python train.py --num_hidden_layers=9 --hidden_size=256 --n_experts=40 --experts_per_token=8 --d_expert=96 --d_shared_expert=0 --hidden_act="reglu" --moe_layers=[0, 1, 2, 3, 4, 5, 6, 7, 8] --router_score="softmax" --normalize_top_k=true --routed_scale=2.5 --balance_loss=0.0192 --balance_bias=false --n_groups=4 --groups_per_token=3 --init_std_router=0.0283 --lr_router=0.00102 --vocab_size=22992 --norm="rmsnorm" --norm_eps=1e-06 --tie_word_embeddings=true --optimizer="soap_variant" --learning_rate=0.00412 --beta1=0.95 --beta2=0.95 --batch_tokens=[32768, 65536, 98304] --max_seq_len=512 --train_tokens=470700000 --max_steps=7801 --dataset="wikipedia_en"
Below are experts of layer 2 (counted from 0) of a mixture-of-experts language model. Rows are named router (the router's row for the expert), gate (a neuron's input weights, with its number), up (a neuron's input weights, with its number) and show model dimensions 0-255. Each number is 50 + 15 x the weight over its row's rms, rounded and kept within 0 to 99.
Before each expert's rows: "gets" lists some tokens that make up at least twice as much of what it gets as of all text; "comes after" lists some tokens at least twice as common just before its tokens as in all text. This comes from a sample of Wikipedia text that the model never trained on. Tokens count by the router's weight.

# expert 31
gets: "-", "\n", ")\n", " was", "|", " as"
comes after: "\n", ")\n", " was", "-", " |\n", " is"
router:64 73 30 51 67 63 71 64 27 48 46 77 54 48 51 64 41 69 37 51 52 61 47 49 40 34 30 64 35 69 44 36 43 71 30 54 42 50 47 72 53 54 53 69 45 71 90 69 38 68 26 68 58 31 50 37 50 50 45 50 60 79 59 32 87 54 56 15 35 33 51 30 66 48 55 42 62 41 46 63 57 28 74 64 46 46 29 56 53 61 63 59 72 32 57 55 38 16 67 39 83 62 43 82 67 40 78 66 42 63 48 59 57 57 44 42 56 45 39 16 64 65 34 49 49 30 49 35 53 39 09 15 46 67 40 61 49 35 53 30 72 55 39 56 60 27 50 73 79 44 31 68 37 46 29 67 47 39 21 59 45 48 48 52 22 56 34 25 21 44 59 63 71 43 51 46 31 43 57 58 26 52 61 36 50 60 88 52 54 51 46 60 33 33 65 63 59 43 34 36 35 73 36 39 46 31 53 46 61 36 56 38 57 38 48 51 52 67 42 53 63 69 41 38 27 52 50 39 45 55 56 53 81 35 46 53 39 84 67 46 48 52 25 49 38 52 65 46 39 49 09 41 61 50 42 51
gate5:45 56 52 69 47 31 53 81 48 38 45 65 65 44 69 43 36 29 59 56 53 47 73 53 43 54 36 00 51 58 57 28 27 68 61 65 61 63 43 67 39 55 51 67 31 38 48 60 31 46 54 33 59 70 46 22 48 42 40 24 45 56 20 47 56 21 65 57 63 35 58 33 45 60 33 55 55 61 67 74 54 35 43 44 66 51 76 64 59 35 78 62 65 47 61 54 41 49 59 35 48 44 63 63 66 56 53 70 54 58 55 62 42 72 50 56 71 45 57 95 39 41 65 62 60 58 69 46 41 65 60 29 95 54 65 41 47 31 53 53 96 37 39 45 51 49 33 83 30 77 72 35 56 22 43 41 20 48 31 64 68 43 39 73 66 52 33 57 44 56 70 51 33 58 52 61 71 51 47 43 67 55 82 31 75 37 47 71 50 45 32 60 37 24 30 74 70 54 38 39 74 28 39 56 49 52 51 68 46 33 45 52 64 61 46 42 42 32 53 53 45 54 37 31 26 25 49 50 25 23 44 39 47 22 52 31 43 50 29 67 80 40 38 29 45 58 59 47 46 61 53 64 55 65 45 51
up5:49 63 61 42 83 55 20 64 22 48 51 32 42 72 43 58 30 70 55 46 60 34 35 58 22 50 29 14 50 39 54 46 41 47 44 44 41 48 62 68 58 48 27 42 28 44 61 52 20 45 54 59 58 53 37 47 66 83 54 71 62 61 42 44 57 50 48 50 92 63 56 26 34 59 40 58 53 81 49 75 57 51 39 53 58 36 53 66 53 61 45 40 40 43 66 59 57 57 62 29 32 54 63 34 74 69 57 28 95 51 99 56 69 57 48 57 37 54 35 61 54 54 46 48 66 51 53 44 50 37 59 25 68 37 67 58 88 65 51 38 73 72 28 52 31 25 67 18 38 42 48 49 48 37 41 56 60 61 66 36 37 57 46 45 44 61 37 53 10 36 75 64 92 78 59 56 36 58 35 76 66 71 63 44 77 26 44 70 55 54 46 47 65 24 36 57 45 48 34 36 43 54 41 38 76 27 84 74 61 42 57 43 56 58 43 59 36 47 37 53 44 41 39 49 56 60 28 44 51 45 40 57 48 35 55 45 57 50 34 58 43 26 50 34 33 46 47 22 39 55 53 66 41 50 42 72
gate6:25 49 68 76 46 41 52 36 75 53 45 66 56 61 34 66 63 66 77 45 33 51 65 32 28 26 40 26 52 64 51 65 58 70 48 22 80 43 73 48 35 41 50 66 76 70 53 48 30 40 53 44 63 31 57 53 45 61 48 50 46 15 68 67 69 48 59 50 55 42 54 47 60 51 44 70 59 44 38 66 34 34 34 73 60 57 41 44 60 41 50 62 65 46 61 76 55 42 44 49 49 55 44 84 36 65 68 90 64 50 47 54 68 43 34 20 62 51 66 32 66 19 64 28 44 41 77 63 82 56 43 26 38 71 61 74 60 30 50 57 41 46 62 38 68 52 41 40 62 65 33 62 60 48 53 53 46 64 55 20 74 48 53 53 58 75 52 69 46 64 41 37 57 62 33 42 43 47 49 51 56 61 91 21 54 47 55 53 50 55 36 56 49 91 72 67 44 54 62 32 50 68 36 50 36 28 06 50 63 25 18 52 49 73 54 54 33 37 37 61 39 41 32 51 47 57 28 55 54 33 52 45 63 63 34 33 63 56 24 26 61 07 41 63 41 48 70 57 41 44 48 64 56 46 28 64
up6:65 65 61 51 68 47 44 67 46 53 50 44 54 34 62 44 57 49 36 61 69 40 59 81 38 43 61 63 54 53 59 47 60 39 35 60 28 46 60 53 47 34 49 59 35 70 57 50 48 04 55 46 72 56 36 43 44 54 96 06 44 42 67 31 42 90 68 63 48 24 67 41 42 50 63 21 61 45 43 51 62 28 60 50 56 47 63 35 19 26 49 66 49 47 49 44 48 54 29 47 32 59 52 36 51 65 49 52 44 61 55 70 49 57 52 56 49 47 75 39 44 41 52 78 81 66 32 47 30 61 50 57 66 63 50 46 78 45 55 53 27 63 27 54 40 70 54 42 61 60 28 70 71 48 63 78 84 51 80 51 37 65 35 53 42 42 46 21 47 53 83 27 63 70 67 51 35 78 51 51 67 31 47 46 38 32 67 70 68 43 37 44 82 26 57 53 46 43 57 84 33 48 32 48 39 50 37 33 51 43 36 54 46 40 68 59 33 19 65 55 44 62 63 27 65 47 64 66 25 40 43 43 55 33 69 33 32 64 12 66 65 30 63 45 61 16 51 33 48 39 57 44 67 41 48 40
gate7:64 50 45 67 65 52 57 57 28 55 67 70 50 32 62 15 36 54 56 31 43 68 51 41 74 39 40 37 47 28 55 51 27 27 56 07 48 43 23 43 57 50 37 46 41 43 42 29 39 32 65 66 50 52 48 59 40 55 33 61 72 67 54 48 40 44 62 72 49 55 53 37 60 59 49 55 65 28 61 45 37 38 67 35 39 54 45 64 76 31 29 90 20 38 31 30 63 46 46 23 57 47 54 79 64 28 28 68 45 61 49 53 48 40 88 35 28 65 54 62 59 49 79 50 45 46 52 48 47 66 70 29 19 52 32 36 68 59 42 62 45 55 36 52 40 27 35 27 58 46 58 80 46 26 27 26 57 36 26 45 67 33 37 53 55 65 45 47 36 73 42 65 58 59 74 75 36 31 43 67 31 47 52 37 56 65 35 50 49 27 50 35 65 49 38 26 42 64 55 32 48 71 27 62 84 65 95 42 54 56 51 79 40 40 62 67 44 55 38 39 80 30 51 34 28 56 44 43 42 60 25 45 53 55 50 63 70 56 60 68 78 59 60 50 46 35 51 61 35 41 55 42 51 40 45 80
up7:42 80 54 34 68 59 80 55 24 45 51 40 40 46 49 58 50 53 11 52 29 28 64 72 53 48 46 51 54 73 32 61 51 40 55 76 61 63 71 50 28 73 59 63 34 41 37 22 55 36 51 35 59 37 38 43 31 65 46 80 62 48 50 47 32 42 52 51 52 42 21 39 31 55 33 29 54 54 63 46 77 73 96 49 45 56 42 66 40 58 47 73 41 54 61 47 40 38 96 54 36 47 65 64 51 54 02 41 56 60 53 34 30 83 53 48 37 45 46 50 60 58 64 33 47 53 33 54 20 37 63 65 61 40 56 51 34 63 54 63 52 52 44 32 63 57 57 50 23 50 47 71 37 54 33 52 45 51 45 39 56 65 35 66 44 41 67 68 59 39 36 51 51 45 68 55 53 46 54 73 38 39 53 67 65 77 15 51 31 62 45 23 16 41 45 40 40 65 58 16 43 49 72 66 46 69 43 55 72 37 23 29 34 64 49 54 59 64 42 65 26 60 43 67 59 80 19 53 31 51 60 50 86 68 46 50 48 31 33 24 52 79 51 61 54 56 68 61 49 40 46 44 53 34 26 46
gate8:66 62 68 31 41 34 46 67 58 49 44 66 13 63 49 39 57 57 55 48 52 22 32 69 38 15 26 47 34 42 58 48 73 43 48 41 49 69 50 81 52 48 40 32 51 52 25 57 51 57 39 64 35 53 59 39 45 54 43 62 47 31 19 58 24 54 59 48 34 60 49 35 65 73 47 09 48 76 37 74 70 57 46 49 62 49 44 70 67 15 38 54 29 45 60 66 72 52 50 37 47 26 52 59 69 39 76 43 40 74 81 22 49 48 69 28 57 24 54 65 46 38 27 54 52 51 78 64 51 52 50 41 52 43 37 48 31 64 54 61 50 33 52 60 48 61 41 58 61 53 27 41 55 75 54 38 63 74 51 57 38 35 52 76 76 38 38 57 64 25 70 57 44 49 54 42 46 54 17 45 84 59 63 51 37 34 29 55 51 48 55 83 33 53 64 34 81 70 63 00 38 63 27 50 73 16 27 65 35 30 79 62 51 50 41 37 53 52 75 60 77 71 55 51 56 60 53 59 39 57 43 46 28 57 42 53 61 50 56 44 60 54 47 70 58 58 47 38 65 37 57 61 57 59 52 53
up8:54 80 62 31 61 45 46 30 59 68 27 94 62 42 45 79 69 39 51 81 52 35 51 65 59 65 26 43 70 62 73 57 55 17 47 73 57 46 75 61 61 44 61 51 51 36 64 64 22 36 35 49 62 48 35 32 57 38 72 70 87 55 88 46 65 51 50 19 30 59 39 34 55 85 33 34 61 63 59 38 37 60 45 61 48 17 60 55 34 53 80 56 38 46 43 47 76 39 70 63 39 44 65 35 81 58 45 29 30 45 58 70 45 44 26 79 64 45 49 41 35 53 37 55 59 41 45 37 71 35 53 79 36 45 43 47 53 38 48 59 66 40 47 39 42 61 39 60 40 32 38 26 47 56 69 41 77 61 30 40 36 47 55 34 33 62 62 51 49 40 57 50 67 60 51 63 48 65 33 61 35 40 49 55 32 24 25 45 50 27 48 46 40 55 88 39 34 55 64 48 34 55 36 75 71 61 64 42 62 43 73 52 46 72 81 54 53 40 70 41 29 33 67 58 48 60 37 48 48 68 27 62 53 50 36 50 29 74 49 37 67 61 40 46 48 39 49 67 48 33 62 35 58 32 78 61

# expert 9
gets: ",", ".", ":", " |", ")", ";"
comes after: "8", "4", "5", "7", "6", "3"
router:34 61 45 48 33 32 48 45 29 54 54 26 62 50 36 50 58 87 37 56 58 46 46 44 48 56 57 56 65 45 69 27 63 41 23 30 40 37 73 31 55 71 45 41 46 47 27 40 39 30 29 55 70 58 51 49 64 47 39 61 86 54 82 42 36 63 25 64 24 22 45 60 44 55 62 50 61 38 20 45 63 69 38 45 49 40 58 46 42 50 61 31 42 76 48 46 52 69 62 71 41 47 44 26 64 24 50 33 39 56 51 50 46 56 24 36 33 62 31 66 57 48 81 49 64 61 55 61 48 71 66 85 69 62 35 41 41 42 32 33 41 60 70 58 54 61 60 41 22 51 62 35 71 51 42 53 46 50 79 32 58 63 53 31 55 59 76 46 33 69 47 70 25 41 40 41 39 52 50 28 34 89 23 69 44 35 57 76 26 58 41 77 37 38 55 37 48 82 36 57 47 26 43 60 52 58 68 53 52 50 62 62 46 54 67 39 75 52 50 52 44 54 40 74 61 66 72 78 39 52 51 61 46 15 51 63 26 30 51 33 07 46 40 78 40 39 28 39 36 72 60 63 52 45 39 30
gate3:54 61 27 23 43 57 35 75 47 50 56 48 52 36 29 38 46 56 48 53 67 35 59 34 58 41 57 47 49 31 35 54 47 70 53 41 65 58 55 16 85 59 48 39 33 30 46 63 69 21 41 56 72 51 26 57 52 39 31 52 57 40 32 57 52 38 61 66 47 61 59 55 25 47 58 14 69 48 44 45 75 49 78 76 45 39 76 54 17 53 67 45 40 37 39 64 70 57 55 53 56 55 65 37 22 33 64 39 18 43 54 31 30 53 36 50 45 74 49 48 43 34 40 51 38 49 46 56 65 63 31 29 50 48 35 46 37 61 38 46 49 53 51 55 36 49 48 46 48 64 65 61 67 91 51 78 29 62 61 57 75 68 49 60 52 58 24 58 62 64 68 67 38 90 51 61 56 55 59 40 44 48 42 72 60 48 46 81 52 56 35 61 46 24 51 54 50 44 56 46 63 41 58 64 27 62 52 66 24 56 50 62 21 43 44 80 51 40 26 33 52 28 50 54 65 52 29 39 16 61 48 75 40 55 37 24 49 76 59 51 35 83 64 44 71 38 54 52 09 44 43 37 99 47 61 37
up3:15 43 56 51 58 53 45 67 32 49 61 56 34 70 48 47 71 32 38 32 83 66 43 57 60 14 41 47 41 69 40 59 54 53 37 69 38 52 38 48 49 40 65 42 64 70 37 42 60 45 41 76 57 40 49 40 51 54 48 57 42 41 20 56 57 72 32 44 71 94 42 57 41 49 52 77 42 52 69 36 52 74 45 77 63 48 80 43 63 38 41 37 74 39 35 45 34 51 63 48 44 74 64 35 47 39 30 34 47 77 65 48 25 48 64 63 50 70 38 58 69 24 70 54 79 34 25 49 60 51 64 40 26 58 40 35 46 65 21 39 51 43 53 36 40 63 44 32 51 49 53 60 49 64 34 62 56 45 71 50 16 33 53 70 43 68 33 53 47 47 60 25 57 27 48 36 95 62 51 55 56 66 30 32 50 42 43 30 64 34 55 56 44 42 37 38 56 43 49 49 39 99 55 54 81 78 54 53 35 71 27 45 54 47 57 54 44 55 65 70 74 74 49 58 32 56 27 61 59 25 60 39 64 58 65 56 84 55 31 46 38 46 67 68 42 35 68 66 48 34 46 60 19 35 63 37
gate4:60 31 68 52 19 48 73 38 53 47 74 49 56 77 40 55 59 68 60 42 76 48 62 45 50 44 49 67 54 52 46 51 46 65 66 47 33 51 34 29 45 49 32 68 30 66 34 42 43 62 54 79 43 41 20 51 51 54 15 51 51 45 32 33 38 60 60 62 26 68 36 46 49 66 44 51 66 39 42 29 37 50 29 77 51 31 66 46 54 58 52 43 73 44 24 49 64 72 55 83 54 54 49 48 70 33 56 20 42 26 44 53 30 68 99 50 41 83 55 39 28 61 36 40 76 56 50 52 34 53 45 43 64 38 58 71 54 51 58 74 44 39 55 15 49 44 42 59 39 59 37 31 55 73 65 72 50 64 52 56 45 63 52 58 78 55 69 44 28 23 60 70 24 44 70 64 52 62 52 32 61 64 42 39 74 47 21 50 19 44 43 77 38 53 24 48 36 61 54 61 57 63 43 70 38 41 43 74 52 60 59 52 56 49 41 84 65 20 41 40 68 72 58 51 54 69 36 47 27 63 12 44 53 66 73 38 23 45 55 37 51 44 47 63 33 40 43 29 71 31 32 63 52 38 71 43
up4:31 35 38 58 47 50 68 31 64 68 57 28 57 81 64 74 38 59 57 46 66 44 43 51 49 26 50 52 37 63 21 41 52 78 48 41 43 43 41 50 58 61 23 80 36 59 60 40 36 59 44 64 66 56 60 37 51 40 22 50 57 35 56 65 36 60 57 76 46 52 43 40 72 26 17 42 53 55 52 41 60 32 35 43 51 18 35 44 57 43 57 47 20 40 43 44 45 48 51 69 51 58 61 58 69 51 29 59 67 49 51 41 39 37 62 56 38 48 25 16 52 74 62 56 56 67 79 43 40 40 73 39 66 37 36 62 54 66 45 45 49 26 61 48 33 35 45 68 64 20 42 71 64 58 91 36 65 62 65 26 22 38 30 49 49 41 43 45 40 60 23 34 56 47 42 58 66 60 76 48 31 62 66 36 27 23 20 37 71 29 39 79 74 75 35 67 78 77 33 51 49 36 64 78 32 57 38 53 51 24 43 59 59 59 48 69 60 27 39 39 46 54 47 40 68 40 45 44 43 43 30 37 25 51 59 28 48 31 60 24 35 69 42 57 37 63 43 25 65 43 29 56 37 28 51 35
gate5:39 62 18 70 39 44 50 41 36 25 47 60 76 57 52 42 54 59 57 51 41 39 72 43 24 64 52 59 52 38 48 49 43 58 52 56 15 31 60 49 46 41 85 46 76 42 38 52 52 44 51 58 46 60 40 59 64 41 60 40 38 52 68 37 60 79 50 50 50 43 59 25 64 56 35 64 50 37 61 29 43 56 48 40 92 32 56 73 51 59 21 54 14 64 55 31 49 71 63 54 59 60 61 36 37 52 42 66 70 50 43 21 29 89 68 60 44 58 17 44 62 55 51 42 35 62 41 63 51 40 44 55 45 55 36 63 38 23 64 75 57 25 73 43 37 48 39 36 31 52 42 65 55 60 63 26 52 58 59 42 39 66 57 55 58 38 44 44 55 37 79 63 23 56 52 61 68 54 33 43 35 55 36 42 46 17 50 36 43 46 72 73 42 76 34 29 60 68 52 39 73 64 92 42 49 59 12 88 75 76 54 49 56 72 52 61 31 32 67 53 44 25 50 37 30 53 81 71 54 64 64 72 63 78 40 70 39 55 37 55 45 52 50 50 65 39 53 37 51 65 24 49 70 55 61 47
up5:69 56 42 68 56 35 47 57 50 27 45 41 40 33 38 38 75 34 47 63 23 72 62 82 72 75 50 47 62 66 42 40 61 93 56 87 59 33 46 52 61 15 39 61 68 34 36 46 57 36 51 48 42 54 69 47 64 61 62 37 49 52 40 41 24 37 78 58 56 35 61 55 18 27 37 53 38 39 70 51 39 26 51 32 28 44 73 70 67 52 50 52 37 83 52 47 30 76 38 64 63 50 46 50 59 50 39 29 56 32 57 57 36 23 51 66 62 22 55 35 70 15 62 35 38 48 42 61 50 27 52 57 51 43 44 46 33 59 38 61 45 43 48 27 63 41 59 49 36 46 72 35 47 64 86 51 42 28 40 29 19 33 42 55 18 46 16 61 35 44 58 56 88 58 45 40 61 34 42 43 53 58 59 47 61 36 47 37 78 33 76 57 37 50 50 51 42 35 59 39 68 53 37 81 46 69 47 37 36 57 63 50 48 75 39 41 67 51 46 36 66 49 45 59 59 76 54 49 14 80 51 58 64 43 39 70 53 43 70 25 45 42 46 38 62 47 45 81 26 50 44 52 37 63 60 45
gate6:36 33 40 62 47 32 41 50 54 33 60 31 71 70 40 49 46 55 58 69 66 51 51 49 37 67 30 53 45 50 59 55 46 35 51 71 58 62 76 53 46 80 50 75 54 45 82 23 40 50 37 57 46 59 39 74 68 42 50 69 48 46 64 71 50 41 50 26 21 70 45 37 29 75 57 40 52 47 25 66 82 52 59 83 77 80 33 48 39 58 60 51 41 55 49 42 51 52 47 56 38 55 37 59 41 49 72 49 51 45 48 80 50 52 51 44 62 44 61 64 27 24 50 32 27 46 37 22 21 45 40 50 16 82 57 50 28 28 71 36 25 78 53 57 46 56 40 48 51 29 43 62 42 62 59 43 56 36 74 73 41 62 49 10 36 31 73 64 48 45 77 15 41 50 69 39 47 40 55 45 54 62 55 48 68 31 33 27 55 49 45 43 54 15 49 52 75 66 45 62 72 57 64 70 47 67 40 44 51 30 50 56 27 55 59 44 44 68 35 84 49 55 65 65 26 47 72 59 41 64 49 55 63 45 66 50 16 45 79 33 66 45 61 77 75 54 29 49 58 40 52 45 40 21 55 71
up6:37 39 28 69 60 40 51 18 49 70 57 39 37 73 48 49 37 20 66 55 43 80 54 60 42 41 52 34 53 47 25 52 31 27 32 28 70 54 41 45 63 41 80 52 39 42 32 46 52 48 66 41 62 39 62 81 50 45 17 64 36 71 53 41 49 52 47 59 39 54 67 65 54 45 29 63 53 17 34 55 67 80 58 32 62 51 58 58 38 37 46 64 58 33 66 49 52 48 53 52 72 72 44 78 88 45 45 79 42 50 52 27 38 39 51 31 47 59 31 47 52 50 35 53 46 48 33 44 46 56 70 46 73 95 38 23 60 40 68 39 49 59 49 34 52 53 32 59 41 55 38 66 30 34 73 41 66 46 56 57 56 44 44 56 69 22 68 62 92 39 65 60 88 53 57 76 69 63 49 50 61 59 33 45 41 63 60 71 45 45 39 63 37 60 58 48 65 58 29 39 41 69 45 54 48 55 46 43 35 67 58 53 34 41 50 27 26 84 66 39 54 21 68 25 43 42 75 83 48 46 70 65 74 23 22 27 39 44 60 35 59 50 29 58 24 51 64 46 53 52 56 29 58 40 57 40

# expert 4
gets: " |", " in", " of", " at", " by", ";"
comes after: "0", "9", ")", "3", "4", "8"
router:47 55 30 32 54 48 45 30 62 57 60 32 52 15 55 46 27 53 71 35 64 58 36 48 49 54 54 60 75 80 35 47 58 99 72 52 33 52 49 36 41 46 32 42 63 29 73 51 50 54 69 67 42 62 33 24 53 66 46 30 61 58 51 52 35 59 36 42 33 42 35 39 34 67 52 60 23 34 51 68 66 27 50 65 70 62 48 35 25 51 18 80 38 15 37 46 57 54 81 53 61 41 39 54 62 70 42 36 42 33 72 57 49 60 44 67 63 17 61 53 36 62 43 37 26 57 26 22 44 49 57 47 24 50 42 48 31 40 59 51 63 44 74 22 58 22 37 46 46 74 64 31 46 48 38 35 43 66 55 51 46 18 49 50 53 94 56 50 57 43 52 55 55 29 36 40 68 62 63 50 67 49 48 70 54 82 55 06 46 34 36 52 42 44 70 50 64 51 30 47 30 34 43 42 57 43 60 56 61 36 74 61 40 36 34 76 55 63 34 53 44 23 50 45 34 52 58 38 40 54 29 54 37 78 48 46 55 66 62 66 68 42 50 47 66 66 38 64 57 29 54 49 73 50 36 19
gate0:29 53 63 41 45 69 36 52 22 22 46 62 58 47 56 40 23 44 37 41 47 69 44 27 59 71 55 34 58 58 50 46 37 39 31 46 37 78 53 43 33 11 42 82 67 66 17 58 61 80 52 43 82 55 75 40 45 60 58 33 73 74 42 24 24 51 69 41 47 55 64 41 58 56 62 30 51 37 44 38 49 63 62 39 49 60 59 38 80 64 62 42 53 41 72 46 49 55 61 66 38 44 65 49 44 42 43 56 56 54 64 51 57 24 45 26 59 36 40 56 49 45 42 51 54 52 38 40 50 41 61 57 43 48 45 42 62 37 44 85 24 53 46 21 32 40 31 70 61 42 34 60 63 61 48 49 84 30 43 61 24 41 60 33 44 34 28 32 41 33 50 48 42 60 41 19 68 34 32 64 82 64 53 46 45 43 53 61 33 63 78 70 59 35 32 30 69 35 39 55 48 49 24 62 75 51 68 45 66 61 64 72 57 32 53 53 48 48 22 44 32 40 29 38 40 42 23 58 14 45 24 40 24 48 40 30 26 41 62 30 35 49 38 55 46 24 38 29 32 72 23 38 60 75 47 46
up0:88 60 64 48 30 52 55 51 68 65 35 30 55 22 48 12 58 66 49 46 60 20 70 33 39 37 53 53 66 56 60 57 45 76 45 40 89 54 47 79 55 41 54 61 46 66 63 38 57 52 49 34 43 48 31 65 22 59 38 54 50 48 51 77 46 60 45 31 73 52 47 58 63 38 76 41 16 55 39 57 85 58 29 63 19 63 58 61 43 24 50 67 68 51 22 57 45 39 44 31 55 30 41 67 50 58 41 42 26 37 47 29 42 69 46 26 41 61 32 41 56 66 57 71 62 60 64 67 36 66 49 63 50 35 46 31 63 36 48 56 37 55 65 69 40 56 51 46 54 44 43 37 35 54 41 57 62 56 58 58 65 53 63 67 62 48 45 34 61 77 58 30 49 59 55 42 55 44 46 46 21 37 46 38 85 58 35 46 74 37 55 58 68 30 61 41 66 71 80 98 54 70 25 41 76 53 38 42 52 70 48 56 55 15 68 60 43 52 62 51 56 42 45 47 56 28 69 47 56 60 62 45 74 60 75 33 37 57 41 36 24 71 87 39 34 64 73 59 63 68 36 52 76 50 31 56
gate1:41 64 38 55 72 63 59 39 58 54 61 47 57 45 52 67 44 46 40 48 71 30 55 53 84 52 46 27 45 62 66 47 65 47 65 48 60 66 75 30 60 51 57 60 52 42 53 64 71 74 57 62 68 66 62 41 77 00 63 33 43 42 52 27 40 84 48 86 68 41 38 63 61 40 51 35 58 33 55 57 58 52 23 48 56 45 59 49 47 41 45 41 56 47 53 24 35 54 29 75 58 49 60 84 59 37 68 57 52 53 51 52 58 54 49 63 64 54 67 36 61 28 44 37 61 87 18 62 27 51 68 44 49 66 45 39 55 03 76 57 55 20 67 48 41 50 36 44 39 53 44 59 27 51 55 49 39 39 35 34 45 29 45 53 71 42 58 44 24 62 34 36 40 40 35 36 64 46 91 37 68 44 60 59 52 31 48 24 61 56 29 56 64 32 78 66 81 36 51 52 37 24 53 50 52 54 55 26 46 55 48 84 20 22 63 71 52 61 46 13 24 50 61 73 52 37 56 53 60 46 70 51 37 52 66 40 42 94 62 45 39 68 55 50 40 73 46 50 54 47 58 55 48 53 60 53
up1:53 59 52 67 63 40 29 63 42 80 33 52 63 49 47 33 68 57 47 40 65 69 70 69 17 43 51 53 62 51 59 50 51 35 49 46 39 39 51 76 46 50 29 48 47 28 68 43 48 51 60 40 47 46 41 27 44 66 47 55 66 48 36 82 51 54 36 55 50 67 81 68 45 56 40 65 18 61 30 33 44 56 58 65 76 22 58 59 09 34 55 41 53 42 45 61 58 56 49 41 34 34 37 34 71 52 49 61 41 28 58 42 61 35 63 37 40 59 57 35 45 44 46 46 40 38 87 59 60 45 41 59 46 42 55 82 74 50 39 44 66 55 31 47 60 70 68 50 34 34 72 33 79 39 59 57 70 58 42 92 79 66 80 69 41 40 26 43 77 49 60 54 74 52 50 71 50 38 43 82 70 37 41 27 59 28 71 61 66 54 36 38 56 45 54 32 47 45 43 48 37 79 35 65 65 51 43 42 84 28 65 29 58 62 68 21 44 75 54 48 65 43 23 44 48 52 39 50 27 54 38 23 63 72 30 71 44 47 56 56 76 51 55 63 23 47 35 80 31 45 74 32 46 35 39 53
gate2:52 85 52 35 76 46 66 58 50 36 58 29 41 27 34 36 68 56 44 60 80 55 48 66 63 21 49 61 55 64 49 45 57 47 36 32 28 61 63 28 50 50 35 34 25 65 64 71 51 28 63 52 55 52 52 37 39 47 23 49 53 49 61 52 45 53 65 31 31 48 54 65 70 66 68 33 49 32 36 71 50 49 38 49 63 70 74 43 35 17 48 56 50 60 27 42 53 61 07 54 29 42 59 38 67 29 51 58 40 54 18 49 65 61 60 79 66 25 56 17 50 34 68 72 19 36 57 62 53 40 32 62 33 61 46 50 63 64 67 91 29 60 31 44 43 73 51 66 53 37 41 52 40 44 45 83 44 71 34 90 56 76 67 53 64 55 37 68 56 39 73 48 47 69 53 61 30 68 70 27 57 62 75 76 62 38 52 44 46 27 57 42 35 42 60 43 66 55 37 57 66 24 63 71 46 59 63 54 42 51 32 59 21 57 43 49 41 80 36 35 51 56 31 36 27 49 56 40 23 47 63 42 36 31 46 71 57 62 44 38 80 64 64 46 43 47 55 43 55 49 56 50 46 62 33 71
up2:55 52 57 58 48 71 37 40 49 55 44 55 36 54 37 37 69 34 68 29 49 89 74 29 65 42 41 49 72 71 64 44 34 38 48 25 59 47 58 75 38 41 48 53 55 35 48 75 49 07 43 35 67 31 46 41 63 30 82 71 29 77 60 59 45 24 51 66 53 31 64 42 39 64 45 64 54 43 71 39 62 67 61 27 45 50 42 52 18 64 51 50 51 45 54 42 46 55 66 41 69 57 44 40 39 22 57 30 31 47 43 52 61 43 36 22 62 65 46 47 61 65 53 33 84 73 48 42 52 55 51 59 40 51 46 43 63 19 40 48 60 54 32 44 40 54 68 49 55 62 67 45 54 64 63 54 46 76 51 63 39 43 28 59 38 43 57 61 89 50 39 37 64 57 19 54 39 50 26 56 62 51 70 70 22 42 81 64 50 55 76 56 46 73 22 62 96 65 49 31 43 45 49 72 39 56 67 53 38 54 47 69 44 72 49 23 45 25 50 43 60 37 55 74 66 16 31 54 58 38 69 25 57 60 48 33 45 43 70 61 14 54 40 40 52 09 45 38 70 61 55 68 49 53 43 56
gate3:01 55 63 65 44 67 45 47 38 46 69 55 49 63 64 49 41 55 56 47 52 53 51 57 70 46 59 23 59 61 64 50 40 48 33 62 45 51 33 46 39 48 28 43 25 38 54 46 61 53 48 47 59 59 59 69 47 65 52 01 54 45 54 86 64 43 72 57 58 43 27 46 23 41 38 54 38 32 63 52 49 51 26 24 54 52 68 60 40 54 55 65 44 61 35 50 52 14 46 50 51 49 38 67 86 34 55 42 50 40 44 57 44 51 49 45 23 61 49 73 23 36 41 72 80 42 55 42 54 48 34 42 52 84 38 46 81 56 18 69 58 71 31 76 45 41 34 43 53 63 30 50 49 25 58 49 70 56 70 72 46 27 47 47 37 46 39 56 55 58 39 48 49 52 39 47 74 64 47 25 39 34 66 67 61 32 54 38 63 24 42 49 75 44 41 38 37 31 31 52 59 65 53 40 47 66 35 42 19 66 53 64 57 14 40 72 65 38 51 88 57 68 71 67 60 51 58 46 25 41 20 59 43 53 54 54 71 52 65 39 62 59 55 41 28 67 30 56 74 20 61 61 91 50 53 14
up3:64 50 68 54 44 50 62 61 52 27 35 34 41 54 71 70 65 40 28 50 62 49 42 35 37 68 58 44 64 77 60 60 47 46 63 22 69 24 21 56 49 38 54 28 64 50 69 36 28 42 61 44 63 64 41 43 29 32 39 44 50 47 54 48 38 47 70 43 62 60 74 49 60 39 76 77 50 51 58 33 67 45 30 32 63 42 72 61 41 56 19 57 37 68 51 41 20 38 41 62 77 53 42 55 81 51 58 51 62 49 49 63 95 54 40 58 68 35 50 39 26 59 50 45 57 54 30 49 69 50 74 35 51 37 49 54 54 46 64 39 39 50 39 53 25 58 54 33 54 52 61 48 37 55 53 37 61 39 36 64 55 48 33 42 48 68 59 31 71 69 55 72 41 30 61 64 46 19 40 44 58 66 77 43 41 48 43 65 56 43 19 62 51 37 76 65 32 40 45 41 47 13 68 25 69 33 47 33 81 36 60 54 48 80 62 63 55 50 45 37 62 42 00 60 38 14 80 47 57 46 58 50 18 36 50 67 60 62 62 40 74 58 37 23 43 35 62 51 67 66 60 77 39 35 62 19